config.yaml
experts_per_token: 4
moe_layers: [2, 3, 4, 5, 6, 7, 8, 9, 10, 11, 12, 13, 14, 15, 16]
steps: 5417
Below are experts of layer 7 (counted from 0) of a mixture-of-experts language model. Rows are named router (the router's row for the expert), up (a neuron's input weights, with its number), down (a neuron's output weights, with its number) and show model dimensions 96-191. Each number is 128 + 24 x the weight over its row's rms, rounded and kept within 0 to 255.
Before each expert's rows: a language model's description of what the expert responds to. This comes from a sample of Wikipedia text that the model never trained on.

# expert 21
Description: Organization and role nouns. Common nouns for organizations, groups and roles in running prose, such as company, government, team, coach, committee, lawyer.
router [ 96 150 137  63 112 152 128 133 105 128  96  96  71 110 170 187 150 132 152 102 125 121 143 156 129 118 147 131 114 117 130 126 166 164 127 104 125  90  88 128 130 106 132 168  92  88 130 134 150 108 165 119 122 121  94 129 109 108 138 140 130 115 125 147 119 147  76 134 109 130 160 135  75  89 118 109  96 141 148 153 122 130 106 120 147 118 133 141 170 151 105 163  91 135 133 124]
up0 [126 115 130  79 121 165 146 127 128 159 128 131 137 130 118 144 119 161 128 111 131 125 189 127 134 127 120 128 131 164 127 131 136 129 122 146 128  64 130 135 118 135 124 129 130 122 113 138 170 134 143 126 138 138 123 117 139  73 128 136 136 134 121 139 132 135 117 126 128  92 123 107 114 130 128 130  70 159 122 109 131 131 125 125 134  71 151 146 124  95 128 145 126 129 159 142]
down0 [131 137 102 143 134 140 128 105 118 118 129 136 153 122  98  92 126 119 132  82  39 177 123 109 149 127 120 109 147 169 134 126 148 122 107 165 138 113 152 140  77 177 119 156 137 146 129 123 156 128 156 112 143 115 128 137 146 126 121 126 170  95 132 131 117  99 138 129 120 128 186 237 143 144 157 136 121 118 137 120 136 125 119 128 134 174  91 129 131 114 183 125 127 130 133 142]
up1 [132 133 115 152  87 126 115 120 128 127  41 160 125 121 148 128 134 145 172 128 129 124  85 122 119 103 127 123 128 128 130 168 128 130 142 128 134 130 133 128 208  97 127 137 119 103 128 128 134 110  85 124 116 134 110 118 126 158 108 132 127 126 118 128 135 132 124 143 125 148 127  52 155 127 119  94 129 155 141 161 118 100 129 158 133 176 128 119 254 125 101 134 103 132 105 154]
down1 [154 189 137  98 136 151  95 141 107 128 106 128 145 158  98 144 132 131 172 104 125 147 124 128  70 114 127 104 125  87 120 130 133  97 155 126 124 130 147 133 111 127 100 150 131  96  99 145 120 128  78 131  93 127 118 131 102 135 164  51 166  79  90  94 130 134 121 127 122 129 133 135 130 109  96 134 127 171 104 117 135 112 123 130 110 126 133 161 199 128  94 134 129 157 141 129]
up2 [184 162 125 116 179 134 125 134 138 105 127 126 119 133  99 130 223 102  78 129 153 136 129 130 125 141 157 120 125  85 140 129 129 122 115 119 127 133 127 130 210 132 127 124 180 101 128 112  72 166 165  75 108 119 129 136 103 157 102  94 118 136 135 127 136 124  99 127 163 118 126  91 121 108  90 128  85 133 121 120 167 129 152 114  91  96 159 128 142 116 128 150 121 130 164 101]
down2 [170 161 137 123 150 126 144 131 128 128 133 108 103 142 130 127 128  97 128 169  87 142 128 125 129 115 128 132 119 193 142 125 100 122 113 131 131 138 167 100 119 120 116 125 132 118 132 148  78 150  84 170 132 154 146  82 131 130 105 132 121 104 128 150 134 176 105  93 110 112 128 122 121  93  70 144  87  72 160 126 128 128 188 135 122 130 138 148 130 142 102 130 128 135 130 127]
up3 [ 69 147 126 132 150 148  50 129 120 157 125 127 131 139 138 141 121  65  85 127 132 150  62 114 119 139 128 121 121  84 148 127 128 129 105 175 132 159 128 133 127  99 106 193 114 124 125 133 103  84 129  92 133 141  77 134 126 177  77 129 128 123 127 127 110 128  97 131 142 130 147  91 147 101 123 127 160 137 147 127 128 121 120 125 135 130 165 110 140 117 103 128 149 128 127 113]
down3 [128 108 150 113 176 102 136 120  97 133 134 146 130 135 114 131 128 131 202 127  85 127 127  86 132  89 131 172 134 146 156 151  81 153 116 124 133 129 131 149 154 123 125  87 103  99 109 126 126 161 192  91 143 128 135 104 135 187 161 124 115 102 127 127 102 150 128  97 114 153 104 127 123 109 152 162 127 140 163 165 157 185 175 145 135 117 126  85 141 103 160 111 112  99 137 122]
up4 [155 161 130 127  94 136 128 137 139 119 102 103 125 121 122  96 167 122 129 128 130 108 134 118 128 130 144 113 167  99 128  86 130 127 133  82 128 101  52 139 137 129 121 133 111 121 127 128 135 164 121 107 120 131 131 107 128 130 143 135 120  68 119 140 108 119  39 112  89 162 116 110 157 128 128 132 150  81 121 119 128 130 121 128  99 112 133 130 130 129  77 112 134 132 114  94]
down4 [166 116 102 148 128 136 163  59 137 129 135  75 198 121 143 114 150 129 128 119 139 118 101 171 126 125 121  94 126 143 109 135 100 117 117  85  78 173 147  39 131 135  92 131 143 156 109  88 131 131 128 122 134 127 123 129 135 161 128 154 141 144 175 181 137 127 140 124 107 148 133 120 128 123 138 124 135 162 132 144 144 123  77  91 112 139 113 136 133 128 142 129 122  96 115 136]

# expert 5
Description: Sports names and terms. Sport names and competition words in sports articles, infoboxes and tables, such as football, League, Championship, tennis and Personal information.
router [123 128 143 101 126 151 116 144 153 148 111  86  95 149 124 129 141 118 141 155 105 157 118 118  95  78 125 133 131  88 115 114 146 117 139  94 130 107 110 140 107  98 153 128 100 122 124 155 150  85 121 142  91 134 133 128 118 131 119 111 129 130 105 172 126 115 108 156 144  75 166 130  71 110 146  88 130 108 136  82 172 118 106 177 159 111 118 122 158 129 110 138 135 116 151 123]
up0 [115 115 127  95  92  99 156 146 128 127 146 129 197 127 124  93 128 128 126 166 115 129 131 145 143 144 140 110 150 144 103 126 133 144 138 127 142  55 115 187 177 129 116 147 120 130 136 140 130 145  87 124  65 120 135 127 132 121 124 184 125 132 128 129 121 135 128 132 147 176 117 167 133  98  76 122 123 144 115 149 121 144 127 192 111 129 106  80 131 130  81  99 123 131 132 134]
down0 [185 127 146 157 155 128 132 133 122 167 172 134 157 128  80 128 126 141 156 127 133 137  80 133 109 121 123 103 129 120 128 122 110  71 131 128 126 128 133  55 147 143 134 131 120 141 124 126 125 192 127 122 127 120 123  83 172 130 166 133 130 125 128 104 122 131 113  97 124 162 142 108 131 128 126  93  97 173 123 122 140 180 129 132 126 134 107 125 118 127 121 130 170 125 196 120]
up1 [100 128 129 136 128 133 129 134 172 160 128 112 163 117 129 128 128 114 143 113 127 129  90 128 144  88 131 127 128 126 129 111 149 128 111 135 130 126  95 128 127 115 135 125 145 175 145 127 129 134 102 114 122 136 160 130 129 135 141 155  93 128 102 129 122 136  83 123 126 132 126 117 125 138 124 116 160 142 124 147 156 128 127 163 138 129 152 141  81 128 119 126 117 131 145 119]
down1 [155 128 127 135 143 114 133 131 122 144 115 106 129 112 131 129 113 145 156 161 209 109  98 118 120 130 136 136 127 130 134 112 128 194 126 132 134 101 131 123 135 168  85 140 137 131 113 126 136 100 126 121 129  86 133 128 128 129 112 173 159 154 117 128 130 128 126 124 185 127  66 154 130 138 109 192 149 166 117 114  73 129  83 171 132 124 142 104 124  99 129 129 124 132 150 108]
up2 [146 135 108 130 152 133 130 129 114 109  60 120 127 128 145 151 115 124 127 124 124 117 118 151  95 109 129 143 124 201 131 119 126 147  64 127 128 127 130 129 164  90 127  94 171 118 129 162 149 118 130 119 133 123 192 115 138  82 158 133 128 123  97 129 102 128  93 128 152 132 129 138  98 143 136 101  61 134 131 150  78 130 123 119 143 126 119 120 123 128 133 205 128  52 140 151]
down2 [119  94 125 140 142 121 138 117 137  67 129 126  71  70 121 140 148 157 125 113 150 126 154 113 102 136  98 131 154 130 214 173 131 122 124 123 153 155 158 124 110 164 139 129 132 117 144 150 170 154 110 128 152 129 148 170 108 125 128 133 155 127 128 128 108 140 172 125 102 143 129 142 132  93 131 105  67 138 190 151 176 136 125 141 146 172  74 114 119 130 112 144 142 132 128 116]
up3 [122 128 136 127 145 125 127  92 112 134  88  39 130 129 118 158 129 116 121 134  43 123 126 136 137  56 146 129 127 127 125 123 131 126 124 115 124 128 125 127 130 126 167 131 110 131 131 144 105 126 129 128 131 126 124 134 125 129  26 100 137 168 116 129 131 122 123 151 129 117 123 121 121 116  68 133 113 129 118 128 200  48 130 129 134 125 109 153  66 123 138 129 160 115 129 123]
down3 [154 129 128 128 128 100 176 119 112 115 130 187 149 127 163 123  74 155 126 103 108 136 169 150 113 123 140 128 120 133 125 128 143 137  52 124 136 153 203 128 126 151  83 130 128 129 111 120 142 115 121 133 125 118 105 132 135 129 127 101 146 127 139  95  74 146 127  87 143 132 112 124 156 150 184 120 111 133 136 156 118 127 120 127 130 144 118 106 121  99 124 128 123 132 123 121]
up4 [114 137 102 126 142 116 125 138 141 177 128 113 129 158  40 118 129 130 116 123 124 183 122 111 125 110 198 135 136 125 102 115 143 130 126 136 152 137 159 140 133  89 117 118 136 124 136 128 129 115 128 121 120 120 163 138 141 122 124 126 105  96 167 128 144 134 138 129 137 115 106 126 156 122 132 109 146 142 126  86 111 122 110 126 116 130 132 124  91 108 134 143 111 131 186 117]
down4 [132  69 109 137  62 132 131 130 136 159 124 106 128 127  88 129 124 132 128 132 106 100 142  89 132 121 161  93 140 126 133 128 132  95 140 106  32 126 149 129 114 130 128 129  98 107 144 156 129 119 171 125 156 107 153  99 128 111 128 130 122 103 201  92 179 138 100 109 118  97 138  64 137 116  93 137 140 128 128  44 122 147 121 121 125 125 126 115 131 126  81 167 135 122 126  71]

# expert 48
Description: Head nouns of compounds. Head nouns following a modifier, such as diamond pattern, crop improvement, shoe factories, bus stop, system, level, sector.
router [ 89 182 112  89 102 150 139 129 101 149  82 122  86 110 162 156 106 130 139 164 107 118 125 148 124 115 155 129 129 124 126 103 140 134 144  89 153  95 128 123 142  99 163 175  64  99 121 117 126  90 122 164  70 166 105 138 111 104 126 148 118 109 124 205 119 140  67 159 121 110 152 134 109 134 126  84 137 129 142 145 158 120 138 149 137 132 129 138 141 120 119 116 140 131 153 121]
up0 [124 128 122  90 141  68 129 126  61 180 184 140 137 145 129 128  59  74 147 128 162 125 144  86 171 136 131 149  81 150 132  83 132 156  87 132 112 111  93 129 113 110 128 123 116 129 135 157  78 127 109 149  97 128 141 139 118  79 127 133 125 128 171 124 127 194 127 133 176 155 117 165 118  92 130 127 134 135 127 116 123 170 128 119 131 111 125 128 125 125  93 109 125 126 128 140]
down0 [ 64 129 113 113 102 157 142 140 161 127  92 129 122 154 168 121  84 129 139 161 164 160 131 134 131 121 153 126 124 185 121 139 162  85 137 146 128 126 114 119 131 128  89 158 159 127 125 175 115 116 128 111 114 127 124 128 130  76 139 139 124 129 128 126  81 100 127 107 172 100 143 141 108  48 133 123 178 147 159 128 121  73 101 133 121 196 120 128 156 141 128 116 117 154 123 135]
up1 [102 149 135 120 129 161 142 151 133 112 113 131 121 128 153 137 124 121 128 118 130 128 115 128 108 142  47 125 130  80 160 184 127 163 117  99 106 143 128 118 114 120 210 123 126 135 128 135 122 112 129 150 106  98 118 156 127 132 118 137 131 124 128 129 109 126 130 147 145  24 148 129 128 147 115 158 138 126 130  83 132  79 124 163 167 101 143 122 127 153 128  67 131 133 101 130]
down1 [131 102 151 100 133 119 166 158  78 125 105 105 129 169 129 142 124  95  80  94 122 124  94 127 128 151 163 138 126 122  95  59 151 135 103 162  98  89 162 142 126  95 109  84 132 203 136 111 137 119 190 127 160 143 134 132 139 143 147 129 153 122 131 126 159 143 128 152 121 112 131 133 146 117 128 171 154 137 127 115 124 111 130 124 188 142  88 134 128 123 178 133 165 111 127 129]
up2 [127 125 132  89 150 159 123 139  95  52 208 125 131 141 110 128 191 143 126 135 121 133 166 116 103 191 138 126 127 145 133 135 142 128 143 129 134 133  88 128 133 165 120  87 137  82 128 144 115 109 157 125 121 121 138 119 130 123 119 132 119 120 101 138 147 164 128 128 152 155 111 153 159 145 153 208 139 162  88 120  69  69 134 128 134  88 125 122 107 103 148  69 130 116 135 130]
down2 [143 106 170 143 116  86 114 129 100 133 123 123 138 131 127  61 136 100  86 122 119 179 102 104 121 143  38 134 104 130 139 200 127 114 123 133 155 143 138  84 116 131 133 102 149 128  97 134 130 126 139  93 128 138 127 122 129 128 131 127 103 160 132 129 136 133 129 112 115 120 144 133 150  78 124 124  84 155 124 142 126 110 138 125 136 141  84  31  81  87 127 174 132 140 113 135]
up3 [ 97 145 126 118 107 176 100 174 158 113  85 122  80 122 184 103 152 123 119 154 159 133 150 109 131 147 125 121 127 133 129 143 128 137 144 144 129 126 157 150 128  87 142 146 120  95  54 138 125 127 106 155 107 127 120 138 151 122  91 170  94 120 125 119 128 127 126 137 118 127 129  84  95 141 129 114 145 174  72 135 128 122 189  87 120 125 129 141 123 159 129 112 173 128 132 144]
down3 [130 121 127 156 123 148 125 127 128 135 142 133 126 153 124 142 150 139 130 118 153 150 143 130  80 139 143 139  88 168 104 142 181 103 190 103 105 130 136 129  90 110 135 112 171 129  72  82 124 108 108 106  74 129 122 143 127 122 118 139 124 149 105 132 128 130 104  96 118  71  98 122 173 146 126 125 135 124 179 138 140 119 131 148 133 129  75 169 128 132  68 128 149 111 134 137]
up4 [ 78 138  93 105 141 175 143 116 127 123 140 136 126 115 164 126 138 148 156 115  95 124  89 118 133 117  96  87 127 101  49 147 127 145  91 127  75 123 132 105 143 127 125 128 101 108 126 128  72 130 121 117  95  95  82 143 112 135 166 141 128 130 129 130 122 127 141 101 110 175 128 144 142 128 114 143 128 160 124 178 132 132 156 134 116 127 134 127 115 126 116  80 143 118 131 149]
down4 [161 112 149 144 125 129 122 162 124 114  84 128 123 179 134 211 103 153 145 127 123 182 169 121 113 116 118  67 139 126 100 121 133 119 133 145 143 130 122 158  65 110 118 105 176 121 126 137 176 113  96 127 132 109 119 147  53 134 132 131 138  73 100 156 112 131 162  73 128 143 120 139 139 125 103 107 137 131 155 128 128 126 144 145 116 128 128 127 110 105 106  96 131 128 122 133]